{
  "num_hidden_layers": 12,
  "experts_per_token": 8,
  "moe_layers": [0, 2, 4, 6, 8, 10],
  "normalize_top_k": true,
  "balance_bias": false,
  "vocab_size": 27942,
  "norm_eps": 1e-05,
  "tie_word_embeddings": false,
  "beta1": 0.95,
  "max_grad_norm": 0.5,
  "dataset": "wikipedia_en"
}
Below are experts of layer 2 (counted from 0) of a mixture-of-experts language model. Rows are named router (the router's row for the expert), gate (a neuron's input weights, with its number), up (a neuron's input weights, with its number) and show model dimensions 0-255. Each number is 128 + 24 x the weight over its row's rms, rounded and kept within 0 to 255.
After each expert's rows: "gets" lists some tokens that make up at least twice as much of what it gets as of all text. This comes from a sample of Wikipedia text that the model never trained on. Tokens count by the router's weight.

# expert 110
router [156  96 150 106 153 158  97 126 150 147 144 102 120 160 134 161 144 155 101 153  90 120 131 156 154 165 108 155 118 140  96  97 146 157  91 160 108 155 153 148 155 137  97 170 132 114 144 127 138 158 143 129 110 145 155  99 106 161 103 130 133 145 149 149 169 133 145 116 135  95  98 155 126 127 153 163 103 110 102 102 165  87 164 163 157  97 150 111 124 144 152 156 162 119 150 134 123 112 107 164 105 127 160 111 132 123 152 120 163 147 148 146 113 157 101 147 128 118 123 108  92 160 155 125 114 124 124 107  99  73 147 106 123 135 151 106  97 100 134 126 160 121 145 149 102 143  85 116 171 110 157 121 149 107 114 109 112  99 151 157 102 160 140 123 153 112 157 114 156  79 128 142 163 168 155 112 102 115 143 157 110  79 164 139 156 109 163 125 128  93  88 165  88 120 140 107 153 109 108  98 131 123 133  86  99 120 107 168 150 136  99 113 137 148 113 144 100 107 110  93 152 118 152 158 131 109 154 140 116 105 143 103  63 117 129 108 131 104 117  84 120 100 154 101 138 103 166 118 149 134 147 148 163 124 139 162]
gate0 [136 125 137 130 141  91 117 147 131  96 139 145 138 164 117 157 149 134 182 148 122 149 158 117 104 130  98 148 133  98 117 125 161 140 174 136 120 119 146 106 121 137 158 130  99 135 114 136 123 115 127 163 125 143 141 153 150 139 172 110 149 119 124 130  89 116 103 139 169 181 155 184 148 124 152 164 151 110 118 111 141 148 101 144 113 126  81 171 145  85 125  97 142 134  79  92 102 139 135 145 116 117  89  89 115 127 134 119 138 126 149 113 134  82 111 116 136 136 132 156  95 161 134 146 169 162 115  79 122  96 103  76 113 116 140 158 139 135 106 112 121 144 134 110 131 146 125 134 154 132 128 144 138 122 128 163 127 216  89 152 138 123 180 118 113 131 165 144 121 101  88 117  97 110 156 117  88 146 118 110 125 143 126 167  97 111  97 102 109 127 129 109  88 148 110 170 119 125  79  92 150 113 174 147 185 159 137 140  96 118 146 106  93 157 114 136 158 144 111 110 103 120 134 127 119 132 144 139  86 132 124 134 133 119 134 147 140 115  92  67 141 147 130 156 112  92 150 127 125 138 112 138 159  88 157  84]
up0 [ 94 142 141 127 138 125 160 125 137 135 141 120 153 104 138  74 157  84  97 146 152 209 108 130 154 142 143 106 167 131  97 113 119 152 144 107 107 181  69 131 127 128 117 125  78 102 149 129 137 119 114  93 116 134  76 105 149  95 133 121 144 127 125 133 146  92 195 123  97  98 167 142 120 117 109  96 113 125 147 146 114 135 136  88 198 153  87 123 115 165 118 127 114 120 159 126 175 116 120 156  97 120 157 100 122 119 103  97 151 144 165 149 133 135 126  77 116  94 129 144 122 111 106 137 160 130  92 161 113 123 122 140 181  81 144 152 153 114 133 149 130 138 137 130 145 141  98  87 136 138 184 141 141  85 133 103 131 148 141  92 143 130  88 149  94 123  92 123 153 166 136 122 172 119 124 149 103 145 119 151 113 136 122 142 122 118 129 132 111 156 166 109 182 134 120  89 101 126 132 134 134  94 127 113 140 112 147 110 156 180 100 137 134 137 120 121 129 122 112  89 126 143 102  91 100 129 135 122  92 146  92 143  86 116 131 138 174 128 132 153 133 119 105 137 151 113 133 132 117 120 155 102 115 115 103 134]
gets: " the", " a", " The", "The", " A", " an"

# expert 117
router [159  99 151  97 160 133 107 115 154 156 152 129  97 149 175 190 157 157 119 151 128  86 133 136 146 144 102 138 146 109 117  91 187 121 115 133 127 121 170 121 128 164 116 156 170 127 141 151 143 147 151 144 126 138 147 134 136 158 105 152 140 160 150 145 128  93 118  94 151  87  88 146  98 161 134 154 118 113 106 106 136  93 127 141 142 113 156 127 104  88 161 148 138 147 147 158 138 122 111 110 110 152 151 127 100 143 187 121 159 141 154 161 133 120 106 138 133 102 165 106 112 148 153 137 106 146 175 130  99 145 153 141 140 149 154 124 110 109 141 105 164 128 160 137 123 151 151  86 126  81 118 120 154  93 119 110 122 110 180 148 136 146 156  99 142 110 152 103 163  75  97 143 147 137 145 160 119 106 143 183 136 109 165 159 148 130 141 136 153  95 127 134  84 115 163 113 138 101 121  99 144 107 156 127 102  90 149 153 122 148 109 137 145 145  96 143  99 123 107  91 155 111 106 154 115 106 145 158 127 109 133 111 100 132 157 127 109 109  79  66 131 124 138  96 136 135 127 103 149 102 144 141 179 101 111 151]
gate0 [117 141 133 108 128 108 112 137  87  99 118 134 181 130  86 138  79  95 158 170  67 124 140 129 110 157 151 147 163 139  99 132 132 146 136 124 153 145 137 173 143 126 108 117 158 116 116 110 110 106  93  98 145 107 124 135 122 119 141 111  98 145 140 136 158 142 148 105  96 119 189 151 135 146 183 140 172  98 136 139 123 154 123 146 145 126 137 140 123 128 128 100 111 130 139 126 139 128 156 154 146 150 111 119 144  84 137 164 145 100 132 124 146 125 149 160 154 144 118 128 102 156 129 133 148 141 100  98 102  78 130 107 116 124  96 147 118 142 141 155 120 155 141 135 120 128 122 123 115 137 112  75 133 137 144 110 140 162 111 156 157  76 138 106 132 146 119 109 145 102  90 106 161 150 128 114 145 117 155 101 108 128  86 137 113 154 146  97 200 149 145 117  92 136 113 109 119 128 120  69  98  60 149 155 140 158 144 118 123 113 158 113 105 172 167 150 101 113 128 166 104 118 125 134 124 146 168 125 154 129 151 167 106  63 115 154 135  93 153  96 162 143 101  95  82 100 149  84 130 157 143 108 138 119 152 116]
up0 [104 139 134 112 147 106 139 136 105  99 136 121 159 144 123  84 123  54 101 136 111 159  94 127 129 159 153 154 101 112 128 126  87 106 118 123  87 170 130 129 102 159 127  98 137 134 162 109 107 170  87 113 123 147 110 140 154 116 156 128  83 109 152 162 134 128 174 143 112 132 143 170 113 159 121  98 162  91 134 121 147 107 143 160 161 123 123 141  97 150 121 104 144 127 119 137 136 106 122 109 102 132 140  95 155 108 131 143 130 132 132 112 136 153 124 124  99 128 117 111 117 153  88  91 108 139 111  92  78  95 114 154 118 164  85 149 103 116 117 166 115 140 117 143 131 114  98 151 134 127 111  89 132 110  85 120 138 128 137 160 127  51 142 118 120  90  73 112 128 126 129  96 129 151 135 102 141 133 143 129 132 176 101 135 110 147 142 127 161 151 139  99  86 157 117 129 140 143 155 148  85  70 138 134 170 157 106  98 124 148 132 151  94 180 133 163  95 110  68 172 110 145  81 119 110 127 162 100 141 134  75 153 103  93 114 140 136 139 124 127 128 143 115 115 112 116 159 119 123 123 113 105 126 126 144  92]
gets: ".", ",", " July", ":", "al", " March"

# expert 17
router [155  86 120 111 147 110  85 146 141 160 161 105 137 157 159 112 140 155 117 147 138 104 121 135 111 153  77 172 146 121 112 100 147 115 153 155 107 138 134 139 151 158 110 118 146 152 149 147 111 116 161 133 108 158 135 139 103 141 102 161 157 148 139 141 127 156 108 111 190  96 122 165  99 158 151 141 133 114  99 109 112 107 134 165 128 142 153  94  93  82 156 155 140 186 122 105 157 129 122 170 142 142 154 110  73 133 151 141 130 129 158 151 167 132 130 137 147  99 156 105 124 113 165 140 150 159 156 134  86  88 148 138 123 137 138 103 126 133 153 109 112 119 143 154  91 146 157  95 156 104 129 125 146  96 119  92 145 121 159 133 126 142 156 100 137 128 151 102 150 113 137 147 145 161  99 121 117 101 149 160 144  88 127 129 179 186 112 162 178 107 152 138 119 104 134 142 131 111  89  96 164  98 121 154 107 106 111 146 146 161 106 130 116 144  88 148  87 110 107 108 143 117 109 121  91 117 141 123  83 122 171 113 133  96 152 149 109 115 123 115  80 146 142 113 100 161 137 120 139  85 116 126 180 126 111 144]
gate0 [164 112 108 130 120 155  66 125 111  79 143 154 136 155  85 122 127 113 142 150 106 103 138 129 150 114 112 132 143 164 163 179 139  91 108 149 135 142 101 123 119 144 169 136 130  86 109  96 113  93 117 133 138 134 134 151 113 132 150 135 123 133 142 121 100 131  97  83  76 123 145 129  86 155 164 168 145 119 118 124 103 136  92 118 132 120 122 132 107 130 140 149 105 121  89 114 109 160 148 123 164 146 133 154 166 145 155 129 146 111 134 111 162 151 128 139 106 130 128 129 121 110 100 154 181 130 114 107 144 101 110 106 109 105 121 110 111 114 109 135 136 133 130 115 126 124 112 123 138 147 129  87 133 115  72 109 114 171 149 106 195 126 175  88  89 155  99 148 132  92 111 156 141 101 171  76 169  93 141 136 143  96 120 125 142 146 140  95 163 143 147 121 131 165 132 142 123  74 138 100 128  94 163 107 122 170 152 145 119 126  96 108 150 135 122 101 106 106 177  91 121 115 100  90 145 134 153 137 121 164 143 147 129  95 117 179 173  84 143  90 154 153  91 118 120 130 159 125 127 119 122 102 135 131 169 111]
up0 [ 83 130 114 133 106 107 140  78 114 130 127  77 170 123 163 112 137 121 121 115 127 119 160 156 140 120 132 133 102  61  67 138  92 161 124 120 121 140 125 120  98 112 111 158  75 169 120 182 143 119 161 126 120 155 127 147 114 122 173 129 117 105 161 115 128 129 147 126 120 131 109 138 131 116 115  79 171 155 135 121 143 117 170 123 168 152 113 141 155 133 137 125 146 116 128 107 143  92 112 128  83 128 116 130 109 131  86  96  88 147 119 128 158 141 123 123  88 134 123 116 128 167 155 118 145 161  81 142  84 112 167 157 118 147  71 118 149  99  82 131  95 124 130 161 118 135 125 161 124 105 116 150 126 136 152 137 122  92 132 158  95 112  83 170 156 112  98 121  97 117 132 138 119 156  75 145 123 138 135  88 115 149 123 124 126 151 128 135 166  97  98 128 165 123 102 129 108 135 146 180  94 157 160 130 119 115 111  65 120  90 138 153 106 164 121  92 138 157 152 107 150 137 152 138 143 100 154 123 107 147 121 107 138 110 130 134 109 142  98 148 140 112 165 153  77 112 120 137 135 136 139 123 133  98  81 128]
gets: ".", "==", "===", ").", " ==", "\"."

# expert 45
router [155 105 142 108 154 150 107 115 147 150 130 113 105 147 152 150 142 155 100 157  97 118 129 152 139 156 105 115 120 106 114 123 118 154 123 145 100 173 145 151 157 149 101 152 161 133 145 159 153 143 156 137 107 164 158 100 109 161  89 144 144 137 158 143 165 106 158 112 128  97  98 146  95 140 157 158 103 123 110  98 132  93 148 150 144 100 158 102 127 115 165 147 130  96 161 141 146 120  87 165  96 144 157 118 124 145 143 161 161 146 142 152  97 151 109 154 142 120 126 103 112 155 150 144 113 143 138 125 123 111 144  97 131  97 154  84 130 105 150 157 145  92 153 165 129 157 102  92 137  96 144  99 142 101 108 113  98 107 129 150 118 166 137  99 161  95 164 119 147 125 103 153 156 161 145  86  97  99 160 150 100  88 134 146 158 124 149 152 148  95 112 134 102  99 157 121 162  94  94 119 143 121 146 116  95 111  88 146 163 138 115 114 160 150 106 110 107  74  94 102 155 106 149 169 118 133 152 135 120 104 127 102  99 100 158 102 103 115 107  98 108  90 161  98 140  96 137 116 141 120 151 144 158  89  98 160]
gate0 [179 183 131 137 105 162  97 126 102  94 120 124 137 117 111 154 119 118 185 106  93 122 136 141 161 147  90 172 138 128 126 103 147 184 116 110 168 164  88 144 120 139 136 121 121 113 127 127 102 129 175 176 144  93 152 127 120 129 139 155 157 115 133 109 152 143 117  78 121 128 139 127 128 126 144 170 123 129 131 183  77 140 132 126 109 135  77  96 149 129 132 141 114  87 121  91 104 175 115 146 142 126 125 142 134 167 140 127 111 170 117 113 131 115 193 109 164 136 162  98 116 146 110 183 143 154  95  94 128 153 131  95 117  78 123 146 111 154 131 109 114  95 134 155 154 122 132 152 158 150 127 137 123 128 162 116 115 135  84 132  90 139 142 110 130 126 157 143 182 108 155 123 134 133 149 119 117  92 127 161 108 111 165 126 165 166 106 137 159 170 172 141 174 132 144 139 108 116 111 100 159 114 104 148 115 101 122  93 110 148 144 125 118  85 140 134 125 121 108 114 115  92 140 181 167 123 144 162 132 162 141 125 146 114 144 129  97 120 132 108  88 109 156 160 110 135 123 129 135 112 105 124 148 139 143 127]
up0 [105  95 123 128 142 122  88 108 114 138 130 113 144 106 143 104 154 120  88 153 131 171  75  92 173 123 126 144 162 118 118 166 134 108  93 143  94  92 149 144  82 123  86 133 136 124 109 120 125 131  80  96 161 172 133 125 114 111 100 100 104 138 182 106 110 133 120 156 161 122  83 105 121 114  98  78 121 160 118 178 157 124 141 131 117 133 157 113  96 129 122 151 125 124 147  95  88 137  91 159 116 136  97 147 128 102 153 111 143 145 135 129  87 160 131 123 124 120 151  93 126 133 111 132 160  89 122 144  68  73 120 135 181 188  97 121 146 118 134 126  92  97 109 165 144 146 100 132 153 135 134 110 134 117  98 149 150 141 155 138 135 135 111 103 146 144 125 124 166 136  83 111 119  87 121 116 121 156 170 158 142 130 120 121 141 122 102 101 122 116 106 122  87 131  98 150 129 110 126 130 100 106 122 105 141 113 176 109 126 143 129 141 100 132 139 163 104 155 149 117 106 130 118 124  93 121 168 106 107 112 142  58 128 144  72 145 145 159 105 115 130 174 140 117 132 137 140 132 146 131 106 107 106 110  98 167]
gets: " The", " of", " the", " New", "The", " South"

# expert 21
router [134 100 147  97 147 147  93 108 142 160 152 108 122 162 151 147 134 172  96 132 101 127 117 157 123 158 129 143 121 127  92 104 127 151 106 153 109 150 168 152 147 147  95 170 135 124 145 133 132 141 152 126  98 146 151  96  85 156 104 182 146 147 151 156 151 106 148 104 147  78  96 154 117 146 160 156 100 102 107 102 116 105 168 159 169  84 153  90 115 126 139 165 155 149 156 132 142 112 117 158  96 140 156 109 103 125 126 129 164 145 156 138 106 151 106 149 135 107 139  93 111 162 143 125 104 121 133 102 117 115 153 116 127 111 158 104  76 100 138 152 178 118 142 158 121 153  81  93 145 115 157 129 149 107 114 111  96  96 149 127  74 163 148 123 159 107 151 114 154  98 116 132 167 155 133 114 104 123 154 149 123  96 148 120 157 100 153 132 142  99 100 149 114 110 129 108 147 119  82 108 115 125 140 101  95 117  85 170 147 154 114 117 157 143 149 107  97 106 107  93 159 108 130 181 129 157 149 150 115  96 132 101  84 136 140 120 122 106 128 106 120 123 154  83 137  93 136 111 147 126 146 152 153 109 115 148]
gate1 [ 91 153 129 141 134  64  87 112  94 129 144 112 151 111 127 147 110 168 112 123 162  96 142 143 122 101 139 110 138 110 141 131 126 115 143 114 120 154 143 119  79 157  81 152  80 120 148  98 113 124 141  87 151 125 117  83 118 141 119 130 121 124 165 133 159 150 132 110 143 127 124 114 144  82 100 129 108 103 147 152 137 110 108 156 157 147 120 140 118  89 115 134  86 140 177 108 134 141 140 143  83 165 139 127 135 101 122 150  83 103 139 101 116 141 137 104 145 132 159  96 122 139 142 120 125 139 106 100  93 150 158 133 185 140 130 142 144 151 133 162 143 162 132 153 108 141 125 123  77 146 126 180 137 164 171 143  91 103  90 158 137  92 120 109 166 145 120  73 139  88 141 123  99 117  98 103 130 118 109 159 143 152 102 107  84 123 174 120 128 110 165 135 171 115  93 136 140 125 142 171 113 122 149 122  85 139 122 104 140 143 143 104 137 115 145 142 155 111 176 139 134  79 104 142 108 124  84 125 113  85 154 134 145  93 126 124 136 122  92 111 138 131 164  86 101  86  92 155 114 153 163 116 105 137 120 112]
up1 [144  93 113 162 100 141 137 107 114 132  87 137  94 153 128 134 104 108  93  95 127 143 118 152 132 149 139 166 145 151 120 127 107 122 101 162 129 140 107 128 132 121 125 160 190 177 118 153 173 163 120 138 130 138 121 151 146 102 142  73 126 130 123 135 102 142 130 118 114 130 118 128  92 159 148 123 170 156 118 112 112 136  99 148 137 118 114 121 118 136 133 110 163 126  89 158 132 103 112 136 149  95  88 126  97 142 162 113 181 114  99 147 135 137 149 171 137 111 122 144 123 166 106 128 128 140 164 128 134 100 131 144  65 114 113  99  96 107 127  92 109  84 167 117 143 118 114 129 158 103  94  98  62 110 184 119 145 175 151 135 133 150 111 137 117 116 121 162 111 162 147 151 135 127 155 148 166 139 133 122 122 131 138 173 165  82  89 139  97 116  82 101  81 174 127 105 124  77  86 121 146 114  99 142 173 151 141 121 131 116 118 155 136 141 126 100 142 122  84 123 132 182 166 135 132 145 149 134 118 138 154 130 112 143 108 124 113 119 161 152 118 148 107 149 157 161 159 113 109 112 125 155 135 134 171  94]
gets: " the", " The", " a", "The", "'s", " an"

# expert 126
router [158 100 119 108 141 126 110 135 161 150 151  95 103 152 146 140 147 146 114 153 139 106 124 139 118 154  96 152 130 118 103 101 151 124 124 168  88 135 173 143 157 149 101 132 151 154 141 141 131 117 161 162 121 157 153 117 122 155  85 165 156 159 161 145 146 134 129 122 171  95 122 163  99 144 158 134 130  88 112  99 133 108 143 155 155 162 147 100 111  97 163 140 108 192 146 127 148 105 118 157 120 131 165 110  82 120 161 129 155 128 154 153 143 138 134 149 159 112 147 103 118 121 157 166 109 149 164 128  96 118 151 114 138 123 148  98 117 119 157 104 126 121 144 143 112 155 147  91 155  87 118 124 143  99 119 101 140 108 161 142 118 170 137  85 130 127 157 105 168  96 131 152 153 139  80 158 107 104 159 167 121 103 125 121 166 174 167 168 168 103 136 136 120 104 131 125 138 128  82  89 149  91 135 148  98 101 124 158 138 151 106 122 149 144  94 148  96  97 105 102 145 122 124 130 100 119 145 124 102 106 181 103 142 105 172 151 121 109 119  85  99 139 147 112  93 130 121 112 152 101 103 137 160 107  97 144]
gate0 [137 132  91 113  99 142  98 162  90 111 160 146 202 110 121 152 124 103 171 134 114  95 150 133  97 139  91 134 166 155 142 140 137  90 154 151 147 121  90 125 139 134 153 116 127  96 102 134 132 139 112 128 150  90 148 156 124 146 131 131  93 118 154 102 108  97 105 130 120 159 170 165  62 105 185 111 158 137 151 125 135 122  75 115 146 127 104 126 117 150 125 115  96 115 104 139 111 168 121 132 133 133 123 117 100 124 157 100 123 109 167 146 183 114 113 121 161 131 117 134 133 126 112 140 175 171 103  99  96 114 125 114  90 121  95 137 140 148 144 137 125 159  91 152 107  74 125 147 107 150 158 125 145  92 112 103 135 156 132 113 143 115 134 102 102 142 126 148 153  93 105 119 111 136 114 110 140 136 128 120 125 139 123 144 129 111 110 114 174 105 143 123 110 168 153 133 102 114 134 130 108 117 140 106 149 158 162  89  89 146 158  92 120 108 119 147  88 139 142  99 122  97  89  85 111 143 131 154 120  96 100 168 145  99 151 163 162 108 146 118 125 148  63 112  82 119 148 140  79 130 147 131 152  89 130 126]
up0 [134 143 163 125  86 117 120  89 120 101 144 130 167 154 165  99 154 125 104 121 144 117 133 174 165 128 109 112  86  70 100 148 100 166 114 136 131 118 172 134  85 119 165 142  67 150 166 138 139 131 125 130 141 126 142 158 103  88 156 123 121 106 135 151 156 114 156 103 123 106 131  89 152 149 110 120 130 173  94  97 142 145 122 157 144 159 141 137 148 145 147 138 131 114 111 135  92 128 103 162 144 100 116 107 140 152 114 132 113 175 130 166 130 151 122  81 123 171 100 149 127 125 128 129 112 175 126 125 140 141 137 146 132 149 101 128 128 105 100 156  81  87 145 125 105 144 129 151 149 134 140 113 170 152  96 155  87 135  91 113 141  95  96 117 131 115 134 120 132 181 133 165 174 145 143 118 107 144  99 133  83 152 168 157 162 119 147  81 179 133  88 157 151 136 100 120  98 150 128 114 113 123 149 130 144 115 134 154 165 155 126 141 145 126 152  71  92 135 123 127 139 158 133 159 117 118 136 133 134 132 140 115 111 139  53 118 143 147 130  88 128 140 153 143 115 133 114 168 117 141 159 139  96 116 126 162]
gets: ".", "==", "===", ").", "%", " =="

# expert 62
router [147 102 155  94 131 142 102 102 112 162 127 113 102 152 136 111 138 151 106 146 120  98 137 141 142 159  80 133 132 122 122 101 136 159 116 158 139 147 150 148 157 148  98 142 171 104 156 151 136 161 152 155  97 155 140 101 103 144 116 169 139 137 163 150 151 144 170 105 166 138 103 161 105 144 166 162 109 119  89 105 121 152 119 152 129  94 154 104  66 105 152 156 141 116 127 165 156 112 120 167 115 155 132  99 116 158 162 133 124 146 127 134 108 126 111 147 157 100 138 105  92 152 144 184 128 156 157 121 120 116 143 125 133  97 160 118 111 123 151 130 115  85 159 171  83 140  98  97 156 128 151 101 147  97 109  92  99 112 150 149 126 165 144 110 150 110 144 109 149 114 101 155 154 154 132 123 111  96 161 143 116 102 130 158 168 178 151 150 166  96 109 140 108 101 155  87 143 122 123 113 172 135 167 111 109 144 110 171 142 159 110 134 114 139 124 145  97 104 111 112 129 108 140 175 109 117 137 115 119 104 114 109 120  94 154 119 108 111 116  67  90 139 133 111 116 116 167 102 158 104 128 141 154 108 153 151]
gate0 [ 99 133 113  90 122 145 114 125 100 134 162 116 100 111 106 111 164 138 115 102 116 150 142 106 116 166 140  61 138 153 173  86 175 101 140 133 133 106 102 103 149 134 108 103 129 123 149 125 141 135 116 121 155 146 112 138 107 125 174 120 127 124 127  98 114 140 135 117 134 127 122 103 134 130 147  98 166 121 141  91 118 119 115 135 153 133 116 172 108 120 108 118  96 174 177 137 117 192 141 109  93 133 145 116 138 159 138 118 149 157 167 126 162 108 180 152 161 125 139  84 126 106 135 178 143 143 106  88  94 118 137 125 127 104 102 113 102 158  66 117 133 149 131 118 101 121  81 159 111 121 145  88 142 126 123 114 131 126 116 130 119 186 118 100 124 137 116 120 190 125 110 133 122 143 176 118 127 133 105 146 121 115 103 111 120 118 164 182 135 111 186 123 148 147 161 110 104 134 119 123 133 152 157 151 136 165 163 108 110 161 187  82 145  98  89 128 117 123 132 122 120  87 114 177 171 120 129 149 124  95 155 165 144 112 117 143 109 151 128 108 138 174 113 114  88 142 152 143 143 125 118 108 112 105 142  96]
up0 [122 104 144 119 114 112 136 119 146  85 100  88 119  91 102 133 130 177 133 157 114 171  54  97 148 156 113 143 109  90  61 113 117 156 108 121 122 103 113 137 112  95 128 111 112 104 168 118 149 156  98  95 124 154 111 149 116  96 130 120 129 111 135 126 104 103 139 146 106 113 118 115  84 125 112 112  88 123 112 121 144 128 101 156 129 119 154 139 110 137 141 114 162 100 163  89  98 149 120 140 112 116 121 128 148 112 136 110 130 132 147  92 131 135 123 106 141 134 140 116 104 135 141 132 135 151  93 123 140 114 159 169  89 128  91 110 106 137  98 196 105 164 147 165 126 146 112 146 113 122 123 132 121 126 117 121 106  80 128 120 125 115  86 146  79 134 152  95 157 149  77 114 145 156 123 158 103 133  95 116 127 125 154 122 144 127  99 131 141  95 123 122 104 132 112 108 140 158 104 156 107  68 148 110 148  80 138  66 133  96  90 150 142 116 140  93  94 139  97  78 151 128  84 159 135 119 134 139 146 149 142 116 162 150 123 152 112 100 159 148 139 107 127 139  61 146 163 110 140 124 113 100 103  98 108 165]
gets: "\n", "==", "===", "-", " =", " -"

# expert 9
router [148 106 165 107 140 162 109 107 167 153 167  95 135 148 159 151 156 142 114 146 107 111 132 145 145 146  93 129 159 107 118 118 137 128 108 150 111 169 145 149 151 141 113 155 174  99 156 154 131 142 144 173  96 156 149 109 105 151 104 143 157 162 157 141 150 119 158 108 162  81 102 141 100 146 157 155 105 109 117  99 118 139 142 145 142 121 153 113 121 125 129 148 157 116 152 161 154 111 112 132 139 153 140  95 136 161 167 159 126 142 158 169  84 158 110 146 145 102 156 105 124 151 135 144 107 148 192 134 133 107 132 112 156 128 159 115 113 120 153 141 122 119 161 137  76 147 118 101 163 101 150 102 158  94  95 109 120 114 168 143 131 158 159  98 142 101 149  90 153 100 108 153 151 185 119 106 117  95 156 153 113  99 131 147 141 195 142 165 141 113 119 143 103 108 138 120 152  99 114 152 138 129 150 110 101 135 131 161 147 155 101 132 173 151  98 133 112 107 105 108 133 112 154 137 114 132 152 147 104 110 140  98 142 132 151 103 104 113 111  82  77  92 140 100 146 131 157 105 154 130 151 150 137  93 154 153]
gate0 [151 176 136 136 136 152 120 136 127 124 121 172 170 157 104 154 126 145 139 143 104 109 160 121  70 117 103 173 126 121 144 113 156  83 145 140 137 113 119 123 137 135 126  58 132  20 130 109 115 133 105 157 132 119 134 139 111 119 124  95 134 102 109 105 127 140 128 136 106 117 135 114 146 112 140 136 135 132 130  98 131 128 119 119 134 152  97 101 115 110 143  80 128 159 118 161 100 147 141 148 156 148 135 130 121 126 143 107 146 100 144 116 113 163 119 155 113 135 136 134 148  85 115 137 150 108 137 134 121  99 151 103  70 152  89 108 131 169  93 117 134 121 107  96 130 111 142 143 110 124 162 102 119 110 137  79  98 135 153 136 147 126 146 101  70  89 112 126 156 116 133 131 143 124 131  85 133  92 169 145 165 117 123 111  83 107 103  81 166 102 161 112 106 144 179 127  55 113 120 104 159 120 184 139  91 147 142  89 126 108 102  87 115 152 142 127 148 123 142  91 129 130 116 121 173 142 136 165 152 160 128 138 107 128 109 149 122 129  95 122 120 172 121 146 116 158 128 125  91 121  99 117 121 107 159 119]
up0 [ 92 125  80 124 115 124 116 168 150 109  87 113  87  98 148 131 102 120 117 146 160 172  98 111 184 178 135  72 123 102  78 136  94 201 128 136 145 123 159 133 110 128 122 151 119 175 130 123 153 118 120 121 118 159 162 122 152 120 150 124 132 147 163 124 121  98 138 159 127 133 104 129 111 135  89  86 141 112 125 156 124 166 134 169 162 137 165 119 117 153 145 179 118 128 149  97 113 132 129 113 101  93  94 136 105  97 158 133 135 131 150 147 126 132 117 106  96 121  94 130 115 161 130 125 117 133 120  92 127 107 128 133 168 131 109 125 126  60 126 124 119 116 134 141 118 139  78 126 118 113 100 124 138 160 103 151 137 132 126 134 102 119 104 132 157 147 106 124 110 138 150  73 127 113 114 107 129 159 128 112  98 161 121 185 116 178 153 104 134 124 142  97  83 172  67 111 125 116 131 116  95 107 160 150 157 132 126 143 115  94 188 138 104 137 114 101  83 125 101 135 134 166  86 129 108 128 159 105 131  86  72 102 145 148 115 133 138 135 118 110 134 119 132 120  95 128 141 149 138 137 128 143 160 143 116 144]
gets: "|", "===", "==", " that", " he", " who"

# expert 82
router [162 121 138  90 135 167 122 115 160 119 141  96 116 133 127 128 161 137 110 150  98 111 113 153 165 143  82 130 149 102  99  95 117 125  75 159 100 118 121 140 145 139 112 130 143 169 147 150 159 128 138 158 103 141 151 129 115 149 104 140 140 150 125 149 116 126 156 110 179  94  91 137 102 148 140 159 101 136 109 113 105  70 100 139 157 114 154 115  87 159 146 162 147 111 160 146 140 127 115 170 149 141 155 118 127 170 186 152 109 136 133 135 111 141 116 160 149 103 152 114 103 158 140 148 113 162 157 168 141 106 149 121 144 119 151 121 104 115 158 121 113  92 153 127  86 149  63  96 179 111 161 119 152 101 109 100  94 103 155 156 117 145 130 107 159 121 145  93 135 100 106 165 153 127 152 123 145  91 128 111 109 131 159 153 159 136 127 153 115 104  98 150  89 106 141 143 161 105  88 109 164 131 156 114 111 105 150 148 147 147 114 127 148 156  80 129 104 101  99 103 115 112 136 133  90  90 144 120 101 115 134  98 114 138 138 125 109 116 128  72 107 149 141 119 154  88 178 122 149 110 132 140  96 114 135 156]
gate0 [102 104 118 116 133 164 162 164 151 113 145 156 113 159 133 159  98 111 136  70  80 158 178  95  96 113 120 130 139 128 139  84 182 164 114 118 107 129 123 127 150 123 119 107 144  64 115 136 145 122 126 148 159 131 122 122 140 168 142  93 127 113 132 158 138 125 105 131 128 144 130 145 176 104 135 131 154 121 122 142 158 125  85 131  94 108  86 112 108 137 138 144 119  99 137 115 141 136  90 124 147 143 113 148 163 112 106 153 163 149 147 144 103 149 127 146 140 116 149 116 140 121 124 137 154 118 116  74 112  64 138  83 108  81 158 121  91 146 139 132 136 164 130  61 144 144 133 126 134 111 109 117 141 149 156 120  92 132 131 107 102 122 147 164  73 156 112 110 142  98  88 115 155 169 132 104 104 110 148 166 131 178 129 103 127  96  90 131 142 121 140 144 139 141 163 130 101 129 132 106 125  92 151 113 119 130  87 120 103 149 108  80 122 121 155 124 126 164 188 118 127 140 134 124 135 123 148 143 134 135 149 123 114 157 133 106 100 114  99 121 124 182  95 151 166 152 147 128 132 162  84  98 133 159 142  83]
up0 [116 120 134 168 114 150 111 118 129 134 148 117 103 119 134 160 157 140 161  81 163 139 123 121 147 134 161 165 134 151 111 114 143 156 139 166 114 118 143 121 116 148 131 118 110 140 152 188 138 150  82 132 108 136 121 178  87 112 148 160 150 138 154 150 105 153 169 124  83 110 100 140 136 126  81  94 133 187 117 106 136 134 106 113 127 174 130  92  95 145 156 118 144 114 145 123 116 130 133 151 148 143 108 136 110  73 167 154 160 142 155 128  72 114  91 114 111 127 137 135 110 132  78  79 112 118  92 137 139  81 122 108 129 122 126 133 122  77 125 151 125 104 139 136 121 128 114 133 135 105 130 104 129 163 118 126 125 180  75 112 126 146 149 109 131 117 127 143  90 125 143 177 116  99 136 132 162 151 152 158 140 118 152 176 126 122 118 154  99 103 133 100 122 133 135 156  98 126  99 110 112 113 153 133  97  71 117  97 143  56 108 152  90 100 168 116 148 157  73 116 119 157  67 112 120 143 159 104 134 127 124 127  88 124 137 130 119 147 173 116 149 156 128 129 141 112 136 134 126 122 160 157 138 141 108 140]
gets: " |", "|", "==", "-", ":", "==="